Experts of a small language model: 12 layers, a softmax router.
Below are experts of layer 6 (counted from 0) of a mixture-of-experts language model. Rows are named router (the router's row for the expert), gate (a neuron's input weights, with its number), up (a neuron's input weights, with its number) and show model dimensions 0-95. Each number is 128 + 32 x the weight over its row's rms, rounded and kept within 0 to 255.
After each expert's rows: "comes after" lists some tokens at least twice as common just before its tokens as in all text. This comes from a sample of Wikipedia text that the model never trained on. Tokens count by the router's weight.

# expert 26
router [109 166 118  75  74 145  87 133  84 153 180 103 169 143 144 118 186 149 194 114  96  86 124 141 149 192 132 108 189 187  74 129 137 154 129 116  87 132 113 148 109 138 154  89  86  69 149 160  93 112 125 123 100 138  82 131  93  95 153 124 139 111  90 142 107 130  77 184  87  86 108 135  51 134 155 119 107 123 122  92 141 131  77 152 157  76 146 109  89 116  94 153 104 113 115  89]
gate1 [ 93  91 135 110 130 120  92  89 197  96 152 134 109  90 143 123 102  60 132 156  86 224 156 107 158 127 116 171 163 163 196 181 124 157 102 119 129 121 128 170 180  66 118 136 160 147 102 134  95 101 130 122 139 162  95 171 138  92 160 131  81  81 130 124 146  91 119 157 127 172 101 132 135 157 162 164  79 161 117 154 140 141 100 135  85  74 138  88 119 102  71 133 129  79 136 155]
up1 [124 141 166 215 146 125  97 116 166 165 119  96 105 147  89 111 149 124 144 110 133 146 163 186 158 145 198 170 152 164 150  80  38 129  87 115 123 164 140 129 148 151  99 123 156 137 106 113 124  97 131  40 145 118  92 161 167 131  75 142 130 147 127 129 172 165 172 140 151  86  89 128 134 175  80 157 121  90  87 137 159 130 105  94  53 154 140 156  96 141 110 117 115 104  97 137]
comes after: " D", " N", " A", " V", " B", " O"

# expert 29
router [ 79 112 188 119  81 163 182  95  94 138  83  76 164 130  96 141 125 131  88 111 120 114 103 101 100 143 121 122 165 114  92 152 138 163 183  64 181  99 142 171 132 150 105  87  85 137 152 128 173 131 140 173  73 136 176 108 104  94 111 113 156 124  80 120 132 196 157 128 151 135 232 102 126 158  98 119 117 118 122 117 137 119  88 144 166  97 128 118 150 126 145 136 170 192 176 142]
gate0 [159 129 136 142 133  97 137 167 117 134 153 125 143 132 121 135 124  67 130  81 180 165  84 178 131 132 176  74 154  89 189 162  99  53 126 124 139  98 140 114  89 170 154 109  88  92 127 139 122 209  89 117  74 140 174 106 173 107  95  85 143 105  71 135 139 123 177 107 146 153  98 130 179 166 152 143 150 169 145 152 170 110  58 141 155 148 141 145 109 140 104  78 114 111 129  80]
up0 [105 119 144 169 153 135 107 119 127 147 154 162 161 123 161  99 104 173 130 104 197 194 105 161  90 119 177 154 168 152 182 190 122 134 180  52  72 109 100  97 146  99 159 114 111 166 168 109 147 133 151 175  77 133 129 117 149  96 153 175 135 159 117 154 154 187 117  95  70 174 117 136 172 168 135 113 128 170  99 114 155 134  73 187 119 148 138 102 110 142 151 165 108 161 139 126]
comes after: " p", " f", " t", " F", " c", " dis"

# expert 25
router [ 99  77 114 176  85 101 100 184 110 180 125 156 150 129 156 141 117  82 103  64 193 108 125 157 150 130 124 140 156 127 140 117 114 117 143 170 219 111 185 144 126 123  96 130 159 152 113 111 172  88 178 154 195 201 153 113 106 155 100 113 164 118 154 121 130 123 128  75 135 130 147 152 173 129 159 107 121 126 132  80 118 116  81  98  97 126 107  60  92 151 117 119 146  89 143 193]
gate1 [129 153 115 109 159 120 125 111 145 111 101 171 114 131 138 100 126 117 153 116 158  70  87 141  90  85 111  95 104 138 102  96 198 160  83 115 142 108  68 132 152 113 126 139 138 123 135 188 121 116 149  86 139 175 138 138 149 148 105 103 223 154 205 163 138 155  75 125 135 101 155 120 117 110 103 112 168 117 160  79 150 166  93  48 130 110  78 104 113 181 166 125 137  58 131  76]
up1 [ 33 121 105  99 120 120 187 145 144  71 129 134 112  87 128 154 115 141 167 119 119 148  89 106  99  98 123 141  57 104 183 190 107 138 208 128 111 109 126 123 129 148 142 103 145 105 135  94 174 166 129 202 141 100 157 124 178 124  80 105 104 109 169  80  88  76  99 119 175  94 128 136 162 112 128 113  63 133 117  84 112 146 134 131 152  96 162 107 140 109 157 126 147 110  82  80]
comes after: " |", "-", "|", "\n ", " Total", " –"

# expert 6
router [158  70  83 185 124  82 111 120 171 156 136 152 130 103 130 188 104 101 120  85  89  84 142 119 135 113 136 166 168 196 190  71  94 147 158 134 117 139  88 168 110 107 102 146 128 151 141 148 124 156 198  84 135 139 116 161 152 148 106 111 152 152 114 113  98 103  85 104  99 140  89 100 153  37 152 186 142 134 118 173 132  92 150 117  97  85 166  79 160 145 134 155 103 113 147 166]
gate1 [ 81 120 142  49 117 103 162 180  87 108 119 167  66  97 171 103 112 161 170 118  87 162 136  98 132  86  95 181 140 165 180 124 165 147 125 102 197 118 104 142  96  91 129 121 127 109 162 139  87 100 158 116 124  96 174 111 150 137 135 126 120 178 107 103 130 157 127 133 166 163 124 177  97 148  83 120 103 147 143 120 145  99 150  56  95 130 193  91  64 157 115 129 106 182  96 138]
up1 [125 144 108 101 123 106 141  82  60 130 119 147  62 145 189  89 118 164 133 118 111 220 121 126 161 110 165 156 143 163 163  77 139 145 144 113 135 124 153 185 110  90 120 159 179  86 120 140 131  71 152 131 131 139 162  84 163 150 121 121 105 115  75  77 131 158 142  81 127 170 134 188  69 174 147 111 123 139 184 123 150 143  91 132  90 101 127 118  64 185 133 169 106 133 106 126]
comes after: " |", " 0", " ", " 1", " 2", " —"

# expert 15
router [173  78  98 144 116  79 104 105 122 125 112 119 162 103  90 114  69 144 158 130 104 175 187 147 179 137 142 118 167 130 136 109 115 105 129 151 155 194 133 126 140 180 104 178 201 139 185 132  59 116 120 117 135 129 131 120  99 179 115 145 103 174 143 147 126  84 109 124  75 109 161 149 108 123 134 164 152 141 162 117 114 126  65 127 127 126 133 115  89 102 131  54 121 163  61 211]
gate0 [139 140 149 105  90 149 151 143 160 152 146 110 136 106 108 106 119 123 113 107  99 104 184  97  36 115  93 130 227  56 114 139 111 152 142  76 130 167 122 115 202 165 108 153  80 144 162 163 161 176 100 163 102 154 168 138  89  94 117 132  72 146 111 112 110 101 166 122  84 137 134 160 129  93 152 150 125 162 189 100 131  98 136  81 111 146 167  60  98 107 134 116 137 151 122 128]
up0 [ 68 154  80 105  91 143 141 141  87 125 145 124 144 137  99 138 184 105 144 197 130 119 168 172 117 198 155 147 171 177 151 131  94 116 156 114 129 128 151 139 126  85  86 174 163  87 138 128 118 143 100 136 125 106  76 155 152 171 143 133  99 127 128 131 191 148  68 152 125  85 194 146 148 133 170  66 126  96 146  98 185 103 101 161 135 134  76 108 117 106  50 168 144 144 126 169]
comes after: "\n", "6", "9", "8", "′", "7"

# expert 30
router [153 125 138 141 135  96 148 112 140  94 108 161  94 148  94 111 124 111 161 114 110 140 130 136  85 135 125 127  84 151 118 141 115 119 199 169 127 179 120 162  55 129 126 129 170 150 109 121 132 151  97 151  59 108  57 172 130 154 101 115  94 100 187 121 132  85 103 128  91 114 175 141 194 138  75 132 169 169 108 107  49 138  82 148 116 159 172 150 130 107 134  98  84  89  42 152]
gate1 [154 127 150  79  89 127 127 158  72 118 208  89  98 167 152 200 106  93 173 117 130 188 143  82 101 118 114 156 130  89 105 150 104 159  93 161 127 185 140  70 137 153 153 159 107 157 133 136 113 130 115 132  77 160  77 123  72  80 108 164 157 153 176 187 117 147 152 141 181 117 156  91 141 115 119 127 115 111 143  94 179 113 126 176 116 132  72 178 117 155 133  78 131 124 123 155]
up1 [178 147  76 107 200 181  87 103 122 100  92  97 131 158 117 111 139 131 119 105 134 113 151 160 167 154  80  80 124 157 181 124 131 128  82  85 135 124 146 171 171 139 137 125 125  68  91 110  73  91 147 104 136 171 132  95 129  93 169 110 118 141 148  81 134 155 159 100 100 160 100  89 131  46 139 129 124 131 103 163 114 145 113 117  96  78 167 128 163 151 218 145 164 118 184 101]
comes after: "\n", ".", " ", "%", " 202", ")"

# expert 1
router [169  69 148 168 173 136 109 165 153 131 100 135 127  97 161 133 133 165  85 113 191 163  84 118 165 104 117 159 122 113 112  96 126 130 202 144 157  98 131 133 122 140 138 112 144 146 119  94 178 118 161 153  55  54 147 151 166 130 197 133 147 159 152 111 187  87 155 183 112 111 191  77 163 102 195 163 126 101 125  93 150 114 168 153 103 113 127 155 136  98 139 133 118  81 116 154]
gate1 [125 216  65 124  99 153 133 174 145 150 136 119 119 107  74 162 152 103 131 129 116  94 169 126 112 130  71 123 150 124 119 149  97 121 135 136 183 196 137  87 114 122 128 139 124 138  98 134 179 131 104 186  99 100 171  40  90 126 191  88 121 106 118 139 144 129 104 144  89 195  84 125 100 185 109 137 152 146 179 106  84 136 169  95 126 155 132 108 113 133  96 102 139 118  93  61]
up1 [147 155  74 121 159 203 186 156 182 157  92 107 112 107  70 183 143  95 109 118 193 100 121 110 142 157 121 131 147 114 142 110  64 149 142 127 208 147 175  67 119 143 160  95 143 129  98 101 147 127 155 137 128 163 184 103 111 159 171  76 182 152  72 163 151 128 103 152  95 177  94 104  85 155 133  91 120 119 117 136  92  87 118 149 183 113 135 142 127  92 117 128 133 119 125 138]
comes after: " the", " and", " to", " a", " was", " an"

# expert 24
router [ 53 199 169 100 145 117  70 121 131 148 145  84 118 116 128 136 180 139 170 130 114  92 137  80  93 161  79 104 108  91 122 144 135 178 148  92 136 159 129 150 125  72 123  72  80 115 171 154 104 140 145 102 176 106 136 157  97 114 162 158 123 165 115 146  88  76 121  93 112 128 116 169  63 104  93 146 137 149 110 132 101 176 135 186 145 111 115 153  58 112  94 134  85  90 114  75]
gate1 [122 112 118 137 121 131 118 166  82 103  81 117  66 152 142 141 173 136  92 122 110 143 135  68 179 103 122 141 150 154 155 211 146 112 109 119 161 145 156 128 101 182 113  84  53 125 114 159 161  96 109 127  69 171  93 110 141 111 169 117 152  85 113 129  92  64 171 143  92 191 159 114 101 189 149  91 115 153 100 140 149 131  99 133 154 108 128 161 105 189 183 166 117 169 151 128]
up1 [148 147 109 158 130 141 146 110 143 113 107 126 197 139 140 110  96 153 145 155 153 133 136 153 104 129 178 115 115 119  92  60 110 120 161 116  96 149 126  90 121  65 108 177 176 122  81  48 111 122 143 119 127 107 163 157 116 120  63  94  78 134 178 152 141 182  45 105 190  77  92 139 133 130 122 119 142 126 178  88 141 106 170  81 123 163 125  92 160  87 107  71 151  89 108 151]
comes after: " K", " S", " J", " Y", " T", " V"

# expert 18
router [152 120  74 171  96 182 103 145 172 152  52 139 137  74 171 168 157 133 127 104 120 126 127 142 159 128 154  98 154 161 166  86 105 110 105 135 144 105 168  80 133 119 129 201 172 134 118 145 144 179 182 130  74 116 123 127 187 161 134  69 165 105 140  97 106 113 176 151 101 102 130 127  47 106 176 122 128 137 140 143 133 108 138 138 145  94 193 158 106 127 131 117  94 123 164  57]
gate0 [126 111 195 148 129 108 130 132 177 130 126 136 131 141 124 120 200 128 125 140 148  96  87 130  84 139 129 142 162 163 161 108 180 120 143 144 130  81 140 112 172 142 145 118 128 149 137 137 109 182 129 155 186  70 149 136  92 117 112 162 104  70 190  69 117 106 116 113 121 121 160 152 145  96 132 176  81 122 177 133 128 172  80  18 191 137 138 101 153 134 106 180 117 127  96  68]
up0 [159 126 182 140  72  97 159 145 118 133 164 149 141 111 142 108 181 102 166 125  84  85  93 153 103 100 114 125  95 121 107  81 133 165 139 151 145 143 122  77 135 171 161 162 124 160 136 155 180 141  99  65 124 154 176 163 144 197 184 134 148 106 128 139 156 115  91 110 125  91 153  53  90 121 108  92 129 134 125 212 126  72 131  77 144 119 125  78  81 198 106 134 106 137 114 109]
comes after: " |", "|", ";", " 6", "–1", " 2"

# expert 23
router [117  84 123 164 137 127 121 147 104 120 181 101 107 135 114 153 101  94 149 133 147  91 101 123 171 112 108  81 111 139 155 155 149 118  97 132  96 124 128 153 129 139 167 179 205 138 133 138 169  49  86 191  89 103  85 153 138 162 130  98 107 158  86 161 101  65  94 139 133 188 101 139  74 177 163 118 147 140 140  96 102 104  47 116 116 149  72 110  99  78 110  69  98 107 120 135]
gate0 [165 107  95 153 145 124  58 105 113 194  77 145 148 126 128 172 189  82 137 121 177  97  93 131 135  80 133 105 133 129 167 124 184 144  74 130 118 180 109 129 155  87 116 123 157 103 149 156 134 140 194 141 105  83 147 101 113 121 138  82  72 103  82 135 195 145 151  71  70 188 136  93 144 100 125 166  80 115 112 151 137 120  93  87 136 126 158 108 176 134 145 148 125 181 121 137]
up0 [149 152 130 164 116 157 128  95 141 104 135  67  58 108 148  80 124  93 165 106 111  94  93 139 133 161 171  92 160 113 124 125  67 170 153 132 103 157 140 115 136 159 145 168  92 155 102  75 163 161 112 126 140 153 146 157 149 117  73 109 165  94 184 162 114 131 157 120 125  38 145 140  93 118 188 116 126  50 160 106 169  92 125 112 115 107 127 111 163 173  94  59 104  94 145 160]
comes after: "\n", " =", "ed", "s", "ated", ")"

# expert 35
router [124 108 163 165 172 101 171 148 174 111 108 111 144  81  35 100  60 139 105 169 151 213 139 103 141 112 127 134 149 131  64  98 105 125 136 159 149 123 159 129 131  95 152 162 143 135  81 136 129 120 150 135 148 130 133 153 189 136 138 129 126  98 165 192  96 107 113 146 126 116 195 105 161 149 142 193 108 168  68 111  73 135 157 150 112 142 126 127 105  88 137 115  76  88 100 177]
gate1 [114  85 105 158 194 105 124  96 128  82  61 149 101 148 118 165 129 114 120 104 137 121 150 140  50 118  44 131  90 103  83 148 138  91 112 130 121 115 110 132  84 169  75  87 166 155  49 128 111 131  91  82 161 127 122 113 160  93  82 140  61  81 121 104 155 172 136 135 159 102 142 128 125 171  94 147 104 139  87 146 102 204  87 115 162 112 143 111  88 131  93 140 129 129 133 116]
up1 [106 162  73 107 193 106 113 101 164 103 109  97 116 126 155 109 159 175  97 122 134 131 113 172  71 161 126 143  84 117  97 123 170  88 100 148 126 128 127 141 148 152 106  65 111 149 127  63 145 106 144 108 135 144 118 167 124 149 125 111  51 129  93 121  76 130 160 130 180  63  80 136 127 167 124 120 152 176  90 132 128 166  66 174  75 189  80 114 135 125  94 113 138 200 140 108]
comes after: " the", " a", " and", " of", " The", "'s"